Weights of a small mixture-of-experts language model, trained from scratch on English Wikipedia.
Size: 8 layers, width 256, vocabulary 8192, 40M parameters.
Training: a variant of Adam for the experts, 384M tokens, 5857 steps.
Below are experts of layer 3 (counted from 0) of a mixture-of-experts language model. Rows are named router (the router's row for the expert), down (a neuron's output weights, with its number) and show model dimensions 64-127. Each number is 128 + 32 x the weight over its row's rms, rounded and kept within 0 to 255. Numbers have three digits each.
After each expert's rows: a language model's description of what the expert responds to. This comes from a sample of Wikipedia text that the model never trained on.

# expert 15
router:155136069170151153137139125129102111145106115094157111143119159130114122169151153154173134167087127077141173119163074163130100165150180177140130153092097146129158112145104083115064078132100144
down1:088135141157162122147151128153105152129168095132036065162147083162079150156134178094121061110063078149097117161163081133127109124153038140106168128141104144089152136093130060152165127166114181
down2:132125088129083138144116093160150115114148104162078150125097110137170165102120094166103142155140101153142124149101146129085131186167134098110070083110100117098134054139132140135113138117173184
down3:135074164139131156155130153159140134118132172142138112121067148153130147162151148100146136170108119116132155182121165127122132144088164148176135116148184118189126119127113042133152109125094133
down4:125121132138085048100110139109118138135121120115159145077116170069112120109129066123157165142121149139113169147137167119142082083085123176122188121074114154131106106178207140133082161178129123
down5:124154118115125119091178123099160095201140076223132159162123160160185115096160129123093165109058105169134147172134143140077057110161078124126105071085105076112069170120089152147106076170162126
down6:146109172131143144133092107195152158125165126101081150102109131130149145084126126126125066166079085133118157051113131075198110183131145126116155098096095148154114083095137166111084117135145172
down7:119087105088105154108109110071182153122130174115194166098170124150109099106094112128164105133169173144137124096132212083149167171112181099154153137070148128132055147240124167145100174151130152
down8:154125105115112107143084163120127107122111151166113082096099033131123192103121083109111129109114087118088094089143106092122068138089189149064126126174178109140132122082165136092147116029144164
What it handles: Mid-word spelling pieces. Middle and final spelling pieces of ordinary words after an initial letter, such as -ight, -ave, -ine, -ale, as in steel, away, mouse.

# expert 19
router:095120161146152184113152138101088129192112088117117102133143189134138141102108186128109085140115115097130145100176134112155150180144159179161132151136126131188179122150192126107178095137132113
down0:119112084165121140129086109149099108064125083117153140154130063149162135074156178137070170090082126105142138111144136156213093115141129097098136135106094149061108140068133107106121134166179075
down1:130098107127138125132115101142093136127121137138145116119156147132084115148127165137100117132126103147169093128099158113184129149056136137140108123174091072085125158129098091149097183147105084
down2:150130151163125146099076080135070120138145105131105081052098109143156104111134224102102128129157118146122117127138125223135142082117130081128118160121149150127130129093095162134154145179163125
down3:076132129135123111168053149196110108124145122128095098123153177125102171178155160130116137163164079132118151152109118118129107104170101130156132125132137109111123168108105089151149068122134168
down4:127077145140130117078158085149082109153178138096091116095129165122105197147128095088155128102149115154113091166125178113096137124089175152099109111126087117153135157113155091151087079123141145
down5:136148150134115143118105148174127130163168160163151134129107139135106174149087088129146110107145150144109115071116165079125161196080157126116151103156151146112120114107175144108104103082088125
down6:092137171137166113161198077137069139148137115122111195147148146116098117112109146170129102087110051125108181094116119120134140101157139177107147120173123123199126141169167105131157160141107114
down7:114147154087086144119140171142120096144145160158101152094106155168150131136127090144141160117144149089168113148153123110142142141092132120140132082153134192130112161145165087134152086098144165
What it handles: Clause-joining conjunctions. Commas, and, or, but, which linking items and clauses in running prose, such as lover, not; mill and the plantation.

# expert 25
router:063106158196120238168084131117119102150120062139196138131155138170186137123152095087097167123113097120137139045056131119101146119181151129168128091126114143135100142155159057103195116139103148
down1:107184152160126153166147111134096130099183112215147141140103128122098101159078133119135156162118081125149065065163121133207118132121134128125107135171119124092137205117094121128099146115119150
down2:089153145107073112090079159075135173115131156106161190125112096043103130131148114158154121124127104119173105135113120153156146098150199138112117187125117142170181158151148219154111134189101077
down3:134088132198169097154169120115116154147149139117148126075205091128142082091142190116144144091145134114195157126127108155188124127116117148161129103133189130164119113143249126154105171109144131
down4:137113152118114171052161099173146136159094081146177142137180135139175131099085188134160140117118093120108088127176123130150158091082122151114126145131052174098083184168157135123118150080137097
down5:143155166126172139091134129147153096119106164106158154133181092113087124153092118108176145132122140122116113129153149076126102135090113137110184128155153118148122146131083083079124131118151084
down6:183110070118057091123159109136187070094090155114124136097142125141167098131181099120111185087137134197204169177078133151159124132091083127199120091079085102131168145094100117128168097116104214
down7:172135131149110182132129084162131168140103154156041133127143112092121068133128141085091104147115134096086163135158185183087151104055125115199096121106116107082157119132130136146115139111101145
down8:131106137120160144173073133104124153147077151080138126107148095087137169201114119120120151110188109171138082121108149146113084125104104145157201157092113163087189106184155169120093242150077108
What it handles: Word-initial prefixes. Opening pieces of words after function words, mostly Latin prefixes such as re, con, ex, de, un, plus not.

# expert 23
router:080127119194106227078166077118178116118148138101065095121125153181150184119117079109153169103172096115114110101116157111075062103084166152206119120150112128149151140151166059148149128141106122
down2:121094061125168106172166102057148091093187110085082122143145108142152087106107086128132174142086160111110102187103121146154132151173145112144130101177112171144122150144077104120132115111134094
down3:163122142146126128089187126144158156100169093093137084197049116144150139089128179149163142108113075136148114148183153096164084067101090150067125097223139083129123187087165098146124113198159102
down4:153128129148116169120108151162128119138178049165180097140073162165122146115129181183085099105145129179133156127129145095114136099143127147150158133123146090109117166114147141079115117085144126
down5:086167113127140074148116122183131134116121086166222111109129179084142146171096119119113150081135092189172135166170110143119085110145056126087118143075095127055140133127105137093160104105129102
down6:183155104122139174111089145131096072128138107127147142123037123129087134128117162163130067118112153110139120146094116141078141137155112093117146182153111072132109117125174149143211155125129147
down7:148182162097090173038104134149103125097129129126200145110125144187142106138172147120134133108138109145131165127142141104119147111122129131105119132111199122175088164132094068145141088115172103
down8:150100127151107127146101199095106116107150107150148122121101165138124125119107122133111097132099123083031133125113162127132126096200119117196077111099137096094089100144121152157163146091147147
down9:117082180118081108138084117153134123118146141122121157132061188099130155118130128127133209121116134157127095146106149103104105140059106146201103136180130092149183135097150048135091125063148115
What it handles: Capitalized word starts. Space plus capital letter or first syllable starting a proper name or title, often merged with in, of, or a pipe, like in T(bilisi).

# expert 3
router:108132178104155167089055115131100132161099065144112089110162160176162156103151140150127108108098124128124182146101167163093082124059162100148113158163145135162157130121193068145138121161110121
down2:103142090103117255163104133141126146104099098143086121075122112109126087171167169107112141135114100130152109118088077117080136092176158161193113195094191156113142136233112134168143125158155142
down3:135124083171162255119136092117149116109138158090152152117157127097174122162122089120118152086086122085157102089152132102062166148255130152120146107117099145137130145172140088105145100151151095
down4:087154070210137186106154086091150088167100137134098148165149097102176133161094122111185193107123085158123125130078124105156116094164199155159128159149152119138151156126145141110164076110169123
down5:108144130187138178186082098093055146067130098137120097085123088169122071151177107124159120086143123119179128124147159090110151140125130108101129095068150084096109152158099166096092083143088147
down6:094139091150163255146142115082145152138117130103089107168145131094152085170109156115089116156073105124103127098119159134113091079207156160180139123090177109124127157174121158169133111130116152
down7:154120130085157136081088102171150181123138149188153167111150122036100107164075099143099113162158145104128096158182145184117127103065175170112122112159137097133152142118116081160144153104172145
down8:071101130123115115128180123137106126156132151124100127079031091065121105146155126129145130150084080145062073048152137116117173118099186133120123150109116125137144163073105066166122160083148122
down9:102167132123075173118074099096161190163124147147095143098176135107132162168121108124182191141124072121110136098178078104139080111200130134158135177158089122080159091165104133122084124099124143
What it handles: Line breaks, list dashes. Line breaks and blank lines after infobox fields or paragraphs, plus list-item dash pieces like "- D", "- P", and table pipes.

# expert 29
router:124093130155203136120125101196140094090223103128163136156087146162098127140148131109152085151134195123095130077081150124138113073134178142140108165115121094112163100112111129124087154135157131
down1:120074161117120139127162098117081125206090082112180128095108134150156170122107162138112171102142123091145111205121179140151056160179129156125199136137155111074146150088140123102137166146110148
down2:208102063199166138101089120086144179122135134147179176146118109103142081125170154152061100126112130160134104171097138183128124130132129134132112174098149149106117126160102172110099136150141151
down3:167076097081165188111107157083123141124090094122107113151167093107091119140119122072147100165134161130119120209118132146148087179114134134148121168114129143130154159107172065135111121087149130
down4:161107132084166167161162050083127096139149110145138115125161123148180154160134097076097132170147222168110118094103139095153126132149078147133154165115098105082164099172055151173132117117113140
down5:112146135161176080100158090149136108123136118129079127061129140139144174108169108105148181141066090179136107147175129101216101105114121138163145137106149122096146169112069144148158114187108078
down6:218125115155106090144111144104146063146094184100138160067092187113134122147157140150107144101117152126097125127111156122095134100144077080097100120126115122155093113144104110106128147168079068
down7:088175130142167116151117139111101163107125145098123129143136100107159116130112129158097083086148179116158138150102159172012098144138095129108088116167102136124084140136183152198224120107115122
down8:110146097164133093126055109143177131122157125076132127161090100112111096140099088117134110145137145071127120210104170093079111147153135107178090115176152159161114157110122123125145059143141086
What it handles: Mid-word suffix pieces. Inner and final word pieces of Latinate words, such as -ator, -ict, -ure, -ic, -ates, as in jurisdictions, conservatories, Eurosceptic.

# expert 28
router:114120067121151218176129115113096125205120094128193145145141126123086119097108070070119107106144174102072161070101100094113160159114186176137146089170128104091102113105141033064162151119109153
down1:131153159135118122101061156165079152134123162142166178113104133108139166171090092086136160089143107123091068116138135164121133096077161132135098134082132137151152133131097150167132119186135140
down2:152147118126064155093170146130035132088196122120109142152091177044135090139149131126103107085132139112161081088139165145141147117201130161190151065064104139090097108118130064124156134103125120
down3:158109098067116061129092119141180130153139125136183191167142146154193135125054139092126103095139068064155105089178119149118089124116100095112129106115133154160118108149145087101143172076133188
down4:176142076142082081117110095087137161104122102154139174111112146119149118101165124177155153160093122201071126130160166145134117109133141135115119074121178074082101146176091141144158172150158093
down5:145148194165182174116110161168149123146155116129139141149165124192112127151181163133120116121141168125146166109125092129126105179107102076125107034086100101153151080109084113111209180157121080
down6:141135164118123137105206134133159200098140147155125095154130135117102148149137138088123167167089139121105119074171149102172156128137188149157112143112082084071099158137130075047114124157113127
down7:146161149068076148136086083138111186088126126172168171125123098109080160122108060127144136094130125120113084072099069109157149025152179144131102107117100113165114147152138100110104103068165109
down8:160142187156112090161132110166084140136147138194132083113122148115131108135076141156100141145111096103144036097162121123123104134127071148186160151158167098119134156087145072100117108149086113
What it handles: Word-initial stems. Opening stems of verbs and nouns that take suffixes like -ing, -ation, such as scor-ing, critic-ism, ren-ovation, sp, ass.

# expert 16
router:093119146142150218152101133134113086177144149115136113162145196173123125219101158117119155108141109119146138040126188104167147084117158072080092090122119140144137106163095082112156106139124186
down0:131108135111155097145072098110091130109171097183136148079095120152114116161105110147105097129171159133081124174134064133086089140143106082130148116102105135116084114184157101176090126130143111
down1:183126127091149139133099118125110077154111138120108154061126061099134166144097118156127170120160138146098081127123127112148165135182108141171110170120142171113166175193050097101169108096117116
down2:152134111162164168089116081155150096113123115090106112150090128136157177112128159138097061132097154087181101118129160089101184085135059150117083126132117133139104088119187153155152146201097151
down3:151092134088136126131094172157151094177170123149169132136100074144157083117173164215106072132097151155171154167094127149082094096096186127116162126135102137085134089152123104160095140151161125
down4:090147083111064205116127137120170127182150151163182178084080126177176116109136145120143140105108090152107100148085149135171136124158145137162162184126166115141134059150095114176134128168162153
down5:106144128081135116128153112123122121080155099168162130103096154091085171096102132109130089154139107167121096138127121087140120183091059131118130143178086152106125149171115115138145152144123130
down6:102150058076101116154104135137167129127206174132092140131140106117130137106145132119037140161185133145143151082117093148121130132106124141116101120073118135155195058143131164142136144165173186
down7:107138135068148123103133122164119144126104078167108118144155132106121142146136092091144201154094137118159119123097169061194183041113121127142133151147080103061122143088143085103105177133111155
What it handles: Headings and word starts. Section heading markers == and = after titles like Etymology, plus lone initial letters starting a word such as b, n, g.

# expert 14
router:101109159179097211092133110154165099154138120102087124110139166165143171109169143088134215134165067112141096123113166155119109077120155137136098121149069129160141142125182099131148118143133105
down0:064066159148114187140170106131127092126149123133137119125151138155155098101099149122140123091075161125112106035140138107140174168160113101127128160133093109109134123056139117087178110126076114
down1:134121059108162123175102064109149134094138105120144176136122197176139108126101106163143129145105153131149151131152120164122127136174139119164098088137115116118160106108120140112120164120111132
down2:091177123157150122071131161118102100106150159132128157128152175090106123163118127117109129138135142143115108121114120123117124142108116159089141144158146121124101154115155095137119191066115201
down3:122122165138126077133116121103081135158132098114183133143146199139167100170130082089136117136086152145163152152119148142139145135134130213187107108042089112149165151137138164140079149107135093
down4:126167110163144156193134075055110131115134193122105137095162120083192168154112124141136143151093089174059134148118043157141167152170126107112167167096149109114120102197145167146176103166128060
down5:160166139178144100146165106096146135114094132194167143139139128111154115112116154187151096111148125139151127136123147144137119148118149124121136162120170090121180117107048161151105178163102159
down6:133139093131106167145104122115154137100080101108196133163125202062101131171169115121124129122116157148177140086109122113105094166099123141133130112160069051109148130106104161166120134108152154
down7:073142122134120159129186119140116076155125161052073127123124169152084166154114132114133167068167145183119099105111166124149156123190088151145137109104105152139112117112150108177140081141123171
What it handles: Personal name starts. First names and first pieces of surnames or place names, such as John, William, Clark, Gu(imard), San, often in tables.

# expert 17
router:147146154125176148169156170122198141151159149138128132133129123192140118142102147129143150145152040121099121095091144195147148118135188140116132176142174146093131080137088096136173133167157115
down22:138142105148165084146179115153110173121160178152129027070091139112107089154111128114106152122124084141124171048140173128106169088144118180125113102160135170114157124086120128094108134134125152
down23:126133124111136178125144148230059152150091144096121131082093177105121141130160158116106143118192164122165146114107110150141159102147197140123075127108148181160177078173158161152204127093075122
down24:062120072088071137126139136155105113148133120119215134150138041119134157136154147094151148148093087098109123157097096100180163122130129082126119101103141167133113151139117079044177126152139125
down25:123147119152127072139157194101134127125123172074180164127182091149105140094110137070101169119108113125081103118156127124191099097113159105123143150124115157147132153150115098139116114112095119
down26:084113161114148114164155132091206145220068130146066145179114073086155149158136142083130151136086145100134090094137129078187120158155173109134079168128141126127179119125085152088170154180128154
down27:166094122160130164146161109159126096136167118135124155165217141120123103180108128151175097165067163107179083078136128138135137162093141139152139123117102125093101134118126091088119160155095168
down28:085156135201103108137100186197119131179087076148135119113095051189131108139105139130136100160140110115068103161119188092140131136158176104121102142122190160150107132145140172136139102206130119
down29:147149169164106148089098094138131107129104161147084089083082182173062151143152111095124122103111143119153131098127128138081100074153071182141112121090107091180108134196173074092127096054138092
What it handles: Capital letter pieces. Single capitals and short uppercase pieces inside abbreviations, codes and names, such as C(A)I, L(K)L, B(M)T, plus odd bytes.

# expert 18
router:132135106167106214166120127131139161118089100148140110109179155164135148139086146120116121053085125106078110090137106086115155133146161185151142111167087108151116117186136070087110099117174204
down0:098113063130146114160149091150156094142112152166121124148128121131128211126082090121121070186181125131066108152129126122092086136159153103092089102129092105130083118129084130099148130110131150
down1:066104146136150150114122122097160079144185128141135086188136155159129083161131159028141174142130119128167076131120096171180129211112176083127116146115117132110114147160134153119111169133093177
down2:135177138164081148119182116115129073138132099096109172071070153156095130112142160055138180165080109178140186170119134125130126121149174060130100122127123110113193112175110127148120159206090134
down3:169146095131149074116101126116117156169144087085116168104086089093100158112090110159162117114074156135144098164096153159168168075158122084158122158044100109103112132106102064139091154083134087
down4:126132133143115125172154156153135152173081154105142141172186155119178175094099103116139158100159110137181141119140103173107171138145137143126144148152175175157113101179113073099154084158117101
down5:073162145116067162175125132138144128109111161128086129060103165133108156062089088060141160164161128089104146119133161098096124081114043120160099160174106119097135106078218132117120156088155138
down6:136082121163087058071162148085123130146144104096127056098108169068173136141085147152139107132112162167107169135138129092116097121105135123142127085097075080131172139105122123090138115119178108
down7:126151083111077132107083138135131145109165159132173153148106072125132117111127147086144138110148161120077122079147118161116118119116190144162153126144165191121142129126121096107163114074106070
What it handles: Function words, compass words. Connectives like and, of, is, was inside running text, the compass words north and south, and empty cells in election tables.

# expert 20
router:126111124143128177147092154181162166177153110130133075138134146153090159109087168133159086093126125032133115090086169138127097137156131093123082168117103141120143130171140097162121137145133142
down0:147119126137118145095147139114154163173106137132124170106105040124113156117125118145114149119113127157106132119103140165144104163135158179166125176156112139067184074137129136103076121138131149
down1:144113130065104081118113173085143146151158128136129147146182098136111126102121097091099182094131118174140128159146195161162178092113081163117128129131100138117110091127173123083088137067097073
down2:138109114158108107154184133127130087088167121132100104099142124171114195178163121111146157130134145146102144158159101112209106198078163069143116104140130207129179137185117090127127126080099061
down3:149139133135186141171114111181118119167137156178094155098176148121174121122147168136113113091151086143133159110129079165124108119151121164089167139100164066153104195125128102094099094092024110
down4:147103139113107211096143127114124096140149096164145069150101120152128141175117093124153168159174098144099085119159145140177151112157120171082120122113160117161134139151132146132143170178168093
down5:090149156124124135106167173139171122112069106136115119113100137097147121110160141159119107147121191137172199092115139181104150114141129140095146150090143099131122083119082077142115184184147118
down6:124109161114078088155087143136124094169086141130152089115101196101062141152123129089131077081092090143206158161172135102129146103101099163138178069182114129144130130081128164146094104169110113
down7:155152049104167077130152098059118190133175101115106108121119099119182058161104156140069114155131116186161125136121076108092179094128135127168102125072141130126098134146140165153144113101135112
What it handles: Vowel pieces in names. Short vowel or vowel-consonant pieces in the middle of foreign names and words, such as Milw(au)kee, Vishn(u), A(ri)as, un(an)imous.

# expert 31
router:068167182146106141093062115122093119136090129156144147163137175134105113130110135114105144126114117132146197091090173087130143140123166143144086149127142137175144120164100053145123084171127114
down0:106095116092121130154123122098158120125180058142126183098113108112106102119116137163132130095192149178108190103124113119133172177091118098129117092148164113120068191128115089081074122116153136
down1:135179165097107140107195130139156131143148183118154129121164131148137156125089124144117149036184162103113085119108091137108101089023096112082176107128142126086130185166103103116137090116186113
down2:136148082098127160179154094088154119116133172146088096130101114114117122139178099086120102131138136163134126208054136132126134069119149204136128121088113127112188114104103126114152151169143104
down3:137126117085093106131151091094069154154142036150106123151166196159164133136099106155126100159189078129180093197162124118130184091125125109158115063106121146107081130097102139120164112175155150
down4:046125139134093142086083130156129117083142101119135119093140103155116168165105128074095091119140165087095079099120110112127098109180157150139125122154126108119158136145086211129126178126186135
down5:145174115148138114146159165217148108119144170029081149108088145089124168084127121107073097123143088089049138138188182115147053147093094185082104115144120136071175121073105128178123135155140173
down6:079066119173107134073089149161110138109183160102131194037156163085138128179099167102086173183159119163097143071097113136139151169120148152115110143143166160134088093124174171083136158098097114
down7:138105144140174162102153201134118132167123068131097146107141138154173133147108131189119089088113160137117113167156149153159117191040135106091164113120049155124150064096156092087120110099144146
What it handles: Inflectional suffixes. Word endings and possessives completing a stem, such as -ing, -ed, -ical, -al, 's, as in experiment-al, night's.

# expert 24
router:116126114093147178124087099106121152144149120175115082146164156165053144122057109132147064129143170097096117101156150080181104125168151166107137193140085103092133098092133093090082098122153163
down0:101136176140171142096181041138121115154096169121092083098117121133118111086112134120185172072070143072162092147156116094253031127160180139110149164160117141145095098078148141122111140155147195
down1:166149114166107176210121109142191162095106147063158133142126181117127108083107193089126145103146165109133106170159106105078109172094164143144132218115073137115159149095125153121164149124132144
down2:112144154085130106116129208127108146132156100073117192129194126088108158148113182063107166106120132127143124183115132142179125022155097134093111091086127149134138137184104160162126156109153121
down3:091081121088115100119153065166130139166078125148121102135192203146143144098109159122107106156144143111101143105076125130055133093141169086115116084128086188113088092117104117147152154138088116
down4:175101144130118120152131157112195130113180143151203208109116152143066070156194104137099102113166183137104092109120114124128149170136121118171158198164139115153113123170120167101105090141110128
down5:129162165132139107195179063161107119082098112101148084105102103172140101193143124123189122086101136124126157118197074158117152129128126104141189124139197133157190109128091138089134149178105102
down6:090157174176084134118081140098213164103127106082085184162111152070171116089086096122155100089068116142069104059057184117160200104162101114167086088120130113090128165176190117123134122158085120
down7:127153140126180194161154127126178104085137104104123097151101120122076062152195137126055098123076156127109099099111139123156161124118112074121141088101145152147091134133069130114147125110152025
What it handles: Single consonant pieces. Lone consonant letters or clusters inside uncommon names and words, such as r, l, k, th, qu, as in Orkneyinga and myth.

# expert 30
router:112165196153160169129145083138139141185166080119089124147174159128126103171134113166095082103150091101147139072105154180124194123128185187162109176126076104124148123104152099136131097114159144
down0:134089091112145086076153149145123197097162134133081201177139102078198141078106170087138107180140109168169079160107181128142206119161100177079116141155122131165135084130131132143130108071063107
down1:172100096077099255148140091145203153132119120159104109131093156182134149129128156127145071097168141110111048099119134134080147162193145160114123191176110104120140094132138166082170119096147079
down2:103108108108187105153155160177138122118170131128085143163174073129105099068153091127134110115153153066119118169141115143165111124119180128131098075117177186112145184070129147135170141180086133
down3:116153099114158141184092128111134178128102139097136089142134110132140140112082172135093152132152166147169111150146092118151173109114092169126170129141133160091132109119109125096157119113052105
down4:138092084118092170126124115136164170151115122144119138169092059161148143162141170121083139128155095184101091141113129124165146156129117146086168154168016108133118117125119143050158148102152123
down5:231154117129212143158163187149146101189154103118158126100117095124149075124143107100152105155136166111128156121076127142145164118138146128093143227108116138109091162117115115153077135150041173
down6:160133120146166131057093158112137104124059148098143111140163125137149170151169094123042107083105140115128112161148099098117153183140060094169107127183061108101099170159131153097133121141148085
down7:089063127144135199115133143160141167136070123192096176168073191103108127122147156145086115154128181101137108099095137118095156115154114101110109156145093167129127122093140097109100057121079114
What it handles: Auxiliary and main verbs. Auxiliaries and main verbs after a subject, such as was, were, had, is a, would be, to be, and past participles like released.

# expert 5
router:129113141148106191111123088203148081124147124169091117125096177144077179167140103138163150121115132088103160034133157153115087110157176110089106109143112097138137157127132109121116094136117156
down0:110116093116134148090182087124134105180160145141125135095095199153114133138154119118140158141179167155173101149165148163159109110084112155131140148206116118123142156076106126098182126162188166
down1:181145083139140217149126139117114079131101148118123137126118184143147151133108118127133134148057165185138122125131151146110151155123095134129139116144091101123145131193129120145147096076142093
down2:120137114136114171137128052136155105098095078084098099098202133078078209138116127160126139150111077139121131073149160141169123104084074150142144143163157134148130119146164127134135153110108089
down3:140099121137126109163123124155175123137124139111160102148160111143130115108111121139149176135100131112138082126122105112160069116092123140168154085138138160109162133123104097146127105154148145
down4:139152150156190095135160096117140126093142103136106122147106144096154165124138142157149099189152148126131177146166110135097121129124121147150096111107084106135097139130147140136104164093115135
down5:147088126151133097153145167117109143122108114145117145113111171179060093098070153130140164099091180126180114124127125163141112148100201156123160131108126157130167158093073073195123103140100097
down6:076140119131141110111102171090130153160111184188172156148113132161109081113079166129091109112089079154149122158119108122161080092072125104158082139144075168056162145070157135160132107136157141
down7:154085104124116134128153119141172163157142178106124081082096114166154129120115113127150091133155156129080097125168130134178136107133107161114209178124135150123165113114127137181131152157113135
What it handles: Prepositions after verbs. Prepositions and preposition-plus-article tokens right after verbs or nouns in prose, such as graduated from, located near, marked the.

# expert 8
router:155139133165143206122173085126112159146132096130102111154097166121144134136157141134142116173088110115132167116118161114084106133109171081166123142074112214105148124143093100100118124130102137
down2:104136062148130150135111145132097071114105151061110169180140165131164092127129131119113148141108156142164101103116071063100153058164121127127188105100129148072159129121115164149128107162119130
down3:169149149145200123198170165119143137103135173104198082203169113121120160153135164149113162134149143197167125109138131137154137144140100100114132110127116106149125171091150141131109086131056099
down4:195152148125151085134134163151159132190114129123092134121139134105176115091168142113111070135118109145147115034178192228165104101100180144122122161084116119113111111103089116146130145191096119
down5:102134139080137139157156145132160120084104125163148121190102079117133170090110099111162175159159057149138103032113104100102126124153038185120129163137128131146156136149157169101152154163167100
down6:145160114115144180051150104146103178124164198127123178095133148181110111105127147132156118157134100140177070084149121142095185127142192093128179128111133152113164123134121132106171125176120134
down7:109088146122182121124109149108119089190142146102162123151224155144132105115095136100075117136174123148148114099120067062104144154135041178180148070185167165105078163105111151106140149133120172
down8:107162141120127125156155118132121124094099134101127174093129113166110182143112087127098072074186195130072051138129182153139060164186175128125083143089186124126055189115113194132149131178129153
down9:062138095114111106142106106148151111103123132165164147114129130128135159101111049121152122137197083100176127115080094082150119149180115202113130092139107169146132121177124158157086135106132138
What it handles: Determiners and quantifiers. Sentence-initial The and determiners, numerals or quantifiers opening a noun phrase, such as this, some, most, two, other.

# expert 9
router:135152141144126204119104135110150097119180176151061088088155134158154123125091127107125163161138128082117077083105166111074088101112199145190095091156097126135167132128115043107146120145150093
down0:121216158150096119134148177170135160173104111149137102097133143161117115137123170163127121145097135101112169090098080088123093152155117135162191163109061137107132132126144164118140128126082176
down1:161141102159069153084162099144084098104134112106130107082148143071142101157121135118082131159144218089152150066137122183102168105170153133144112062104120138138147077122159123108131063088120138
down2:075106121149112077116112133128125151114095084121195133132154127087158169126113140138145102118121125141094121229155076123106161140109115100131121196112142175109109132132147161122116127157125102
down3:127189121038223158075058146103097129125131140135135142128114072156102127133097109157113157141161102190057105125118128135147101128108172102109095152187130080092145105149125171166153120130158082
down4:122131092136083088174131105160119126147174079152070144112145129086167136095149070136175161125110110139097125106127195144119123138133099157153136153091092099141131132183114090037134184178116177
down5:059116101143103093146095151114147135122099127157169124098069138156094166169094175100116089105181097104091107093091135121145135079226139154115108071184152128086066146159165106150132135124116134
down6:108137118171088143136141106096141187155098151161073080081165113129191136111150085166109131182123163131088108135105135129124122144164086133150172139138100136145124154167081189174121132110109122
down7:109119178117129151148122138118126135139078136122156123088117187110101083130074154112164115170161121075063176179098166101147154132077124134119129163096101127100151153135126124062093100141164135
What it handles: Capitalized word starts. Single capital letters or short first pieces that open a name or word after a heading or line break, like "H", "S", "K"; also the article "a".

# expert 11
router:096122136187103192094137115173081148180135093109139110131188183144153151099068146138153134089100095077077107120135151143136159085140189120104101150111117110092139132145138120152145176129102137
down10:184154092109105219197126156145145101142115151105085110180119107130143111137139122096136131174180116138141120161087135167158157137135122076137120187094175126101155151117123117102146136088085141
down11:127088168096160132167159122149154154112072047123115105110178135090132113143067136115149096178115097108177143222117115139153101130113151190126121118187124080110129116100133108139121108104069114
down12:114175112162098177152140145117045141100081147109095080134121152182225147131165105130112165118085097102072197123128153128142108184149132108179131108125188129192146106098120148108127118072141111
down13:189128193055127115172144123147146098128161097148150113110071112046092121104137129156127125187150133120061125150178106107126118066114165101145099142134095083158086136144098161197081111150126131
down14:116172142119181169118187129115124140084115184138124086136198114116153154113165077104124125136105134100090097145113134114098138217125121093123130165121140109189056114123111132122120102166150190
down15:115113102153096101092114224165141168128085187129115142128181132155152157117101148143111156107123088141062059084163137153081108095152110155098163140167136117108101138117139119158117103096145139
down16:161106129137111103093172081145142146149134143127149195148087084065106160102116200140179165152147171132220103139099105130145155090106133135130150160082097099158104135147193139155142098226084162
down17:170108098103133154104116097112201129101185098131108193154116155169106116080089152172098120109125178127125094164090135146183113098117176106113114125148130125106143129133116117188130149151157068
What it handles: Table cell separators. Pipe separators and closing quotes or parentheses ending cells in wiki tables of players, stars, songs and results, such as " |.

# expert 1
router:157143164117141170154090117105174133111125133140165138084135206113172155079155124073110122082113142132135115131135104099119165189142132150201085159136135149116155182148164142081156134088123120
down0:136133099122149157134117094141089148148192111155136093079090140147101090143159086159119119164141140165143104159114111094132069090123126163104101160142058144129140158144170178181152145188168150
down1:091133090129135194089080125140092145176086128140147169148108075173115163150178104078119099142075121089122187127202176162104108127185175105142106087114113126129115142088100107136156115166086211
down2:156104141128087110147099154142130110129099150041104216142129089125104118123141125156106096077156128091197117101108139118094106144108050127097183104116128111176128102122143074132117106103048132
down3:188101158166091153107110133090117117169152086114102202139110140066163202137136151098119172171137100150158166197097085096116118141118132118130155155145159152079127128123121123097163103131114144
down4:152144092106168106137182130149148130143101114164106118166145111122091121130134168141130088099118159066099114085050161114141083145136162107115152113151141082109134125087112121105153085105167112
down5:064076131148122124096128132146120061133091138126127098123120114164100115101171148150086087178169104123099128093145090137106148134152109103127122099103103065198086107153059084100104070130141114
down6:091094102113125098123141172090119140108097116124116128130178122113133087102099161126158114060084146098148169078102077123191086152141171098106051086144175103141085103118124110097132162177173116
down7:107114106147148106073124114172131036161173143122121129103090148080177114160176120146118087135155110148068111152140137107136121152158064088071093149071060112129152143131136164080166156116135176
What it handles: Consonant-vowel word pieces. Short two- or three-letter pieces right after a capital or initial consonant inside names and words, such as B'ud'get, m'ud', U'em'ura.

# expert 7
router:116112157153093142100087140156142125171190138135192188135120134152130112136144155108239146090113120087073142065114164112135114129153151108157144130091132132093148164149105152116132117136114156
down0:113232167138133140158149123112127113112114110127112095149160058152100151169106040120130175120149115150110108134163098136166149190095150147138159093157162148170160118128129104148127189131137111
down1:103160164113120095101157146168097135119102094118121107137108162162117217073148111137155113071086089072115105077163082099125169131130101172140153078168148139109189207148109137158114178124105109
down2:113157125155179103096087135115144068188108078109091137110162103183143138162119138151172126117088088169075117160123111149183124164143107156141155131113103214158096132128089117113123117097133133
down3:136129107085144097169078149180107087140105114150125060135109193084140168157118170152169176098122135196119130096095115136190136151149107115112137096121086110076122109112199137125116182127133126
down4:095141114109048104095153159105099132188128099145105143144101146142105118116162119178149122112156173096142152076098102135139124085120099156097100127158141128144119152182124118119127152174139195
down5:104143098132129100161155073114196181108167124184069178100154154127142161150150119098093121148128091179128098114119137060042100106110099152206106153133091135089109156137160114098110058144143114
down6:160101148154166166135108097132105113071103119122136127082106075106089121117110139165078164112172065134117211170137157131152131077138077159162106127177083135085142119180147159145118084116107157
down7:131113125095149179103199092143142120141150079099129178144109172139151070151090136140163068143119113123142163173111142115083139086048174144165136117115137195131087159146112108160109100112095113
What it handles: Foreign name pieces. Mid-word pieces of foreign proper names and taxonomy terms, often Slavic or Latin endings such as -kov, -rov, -nik, Pseudomon'ad'ati.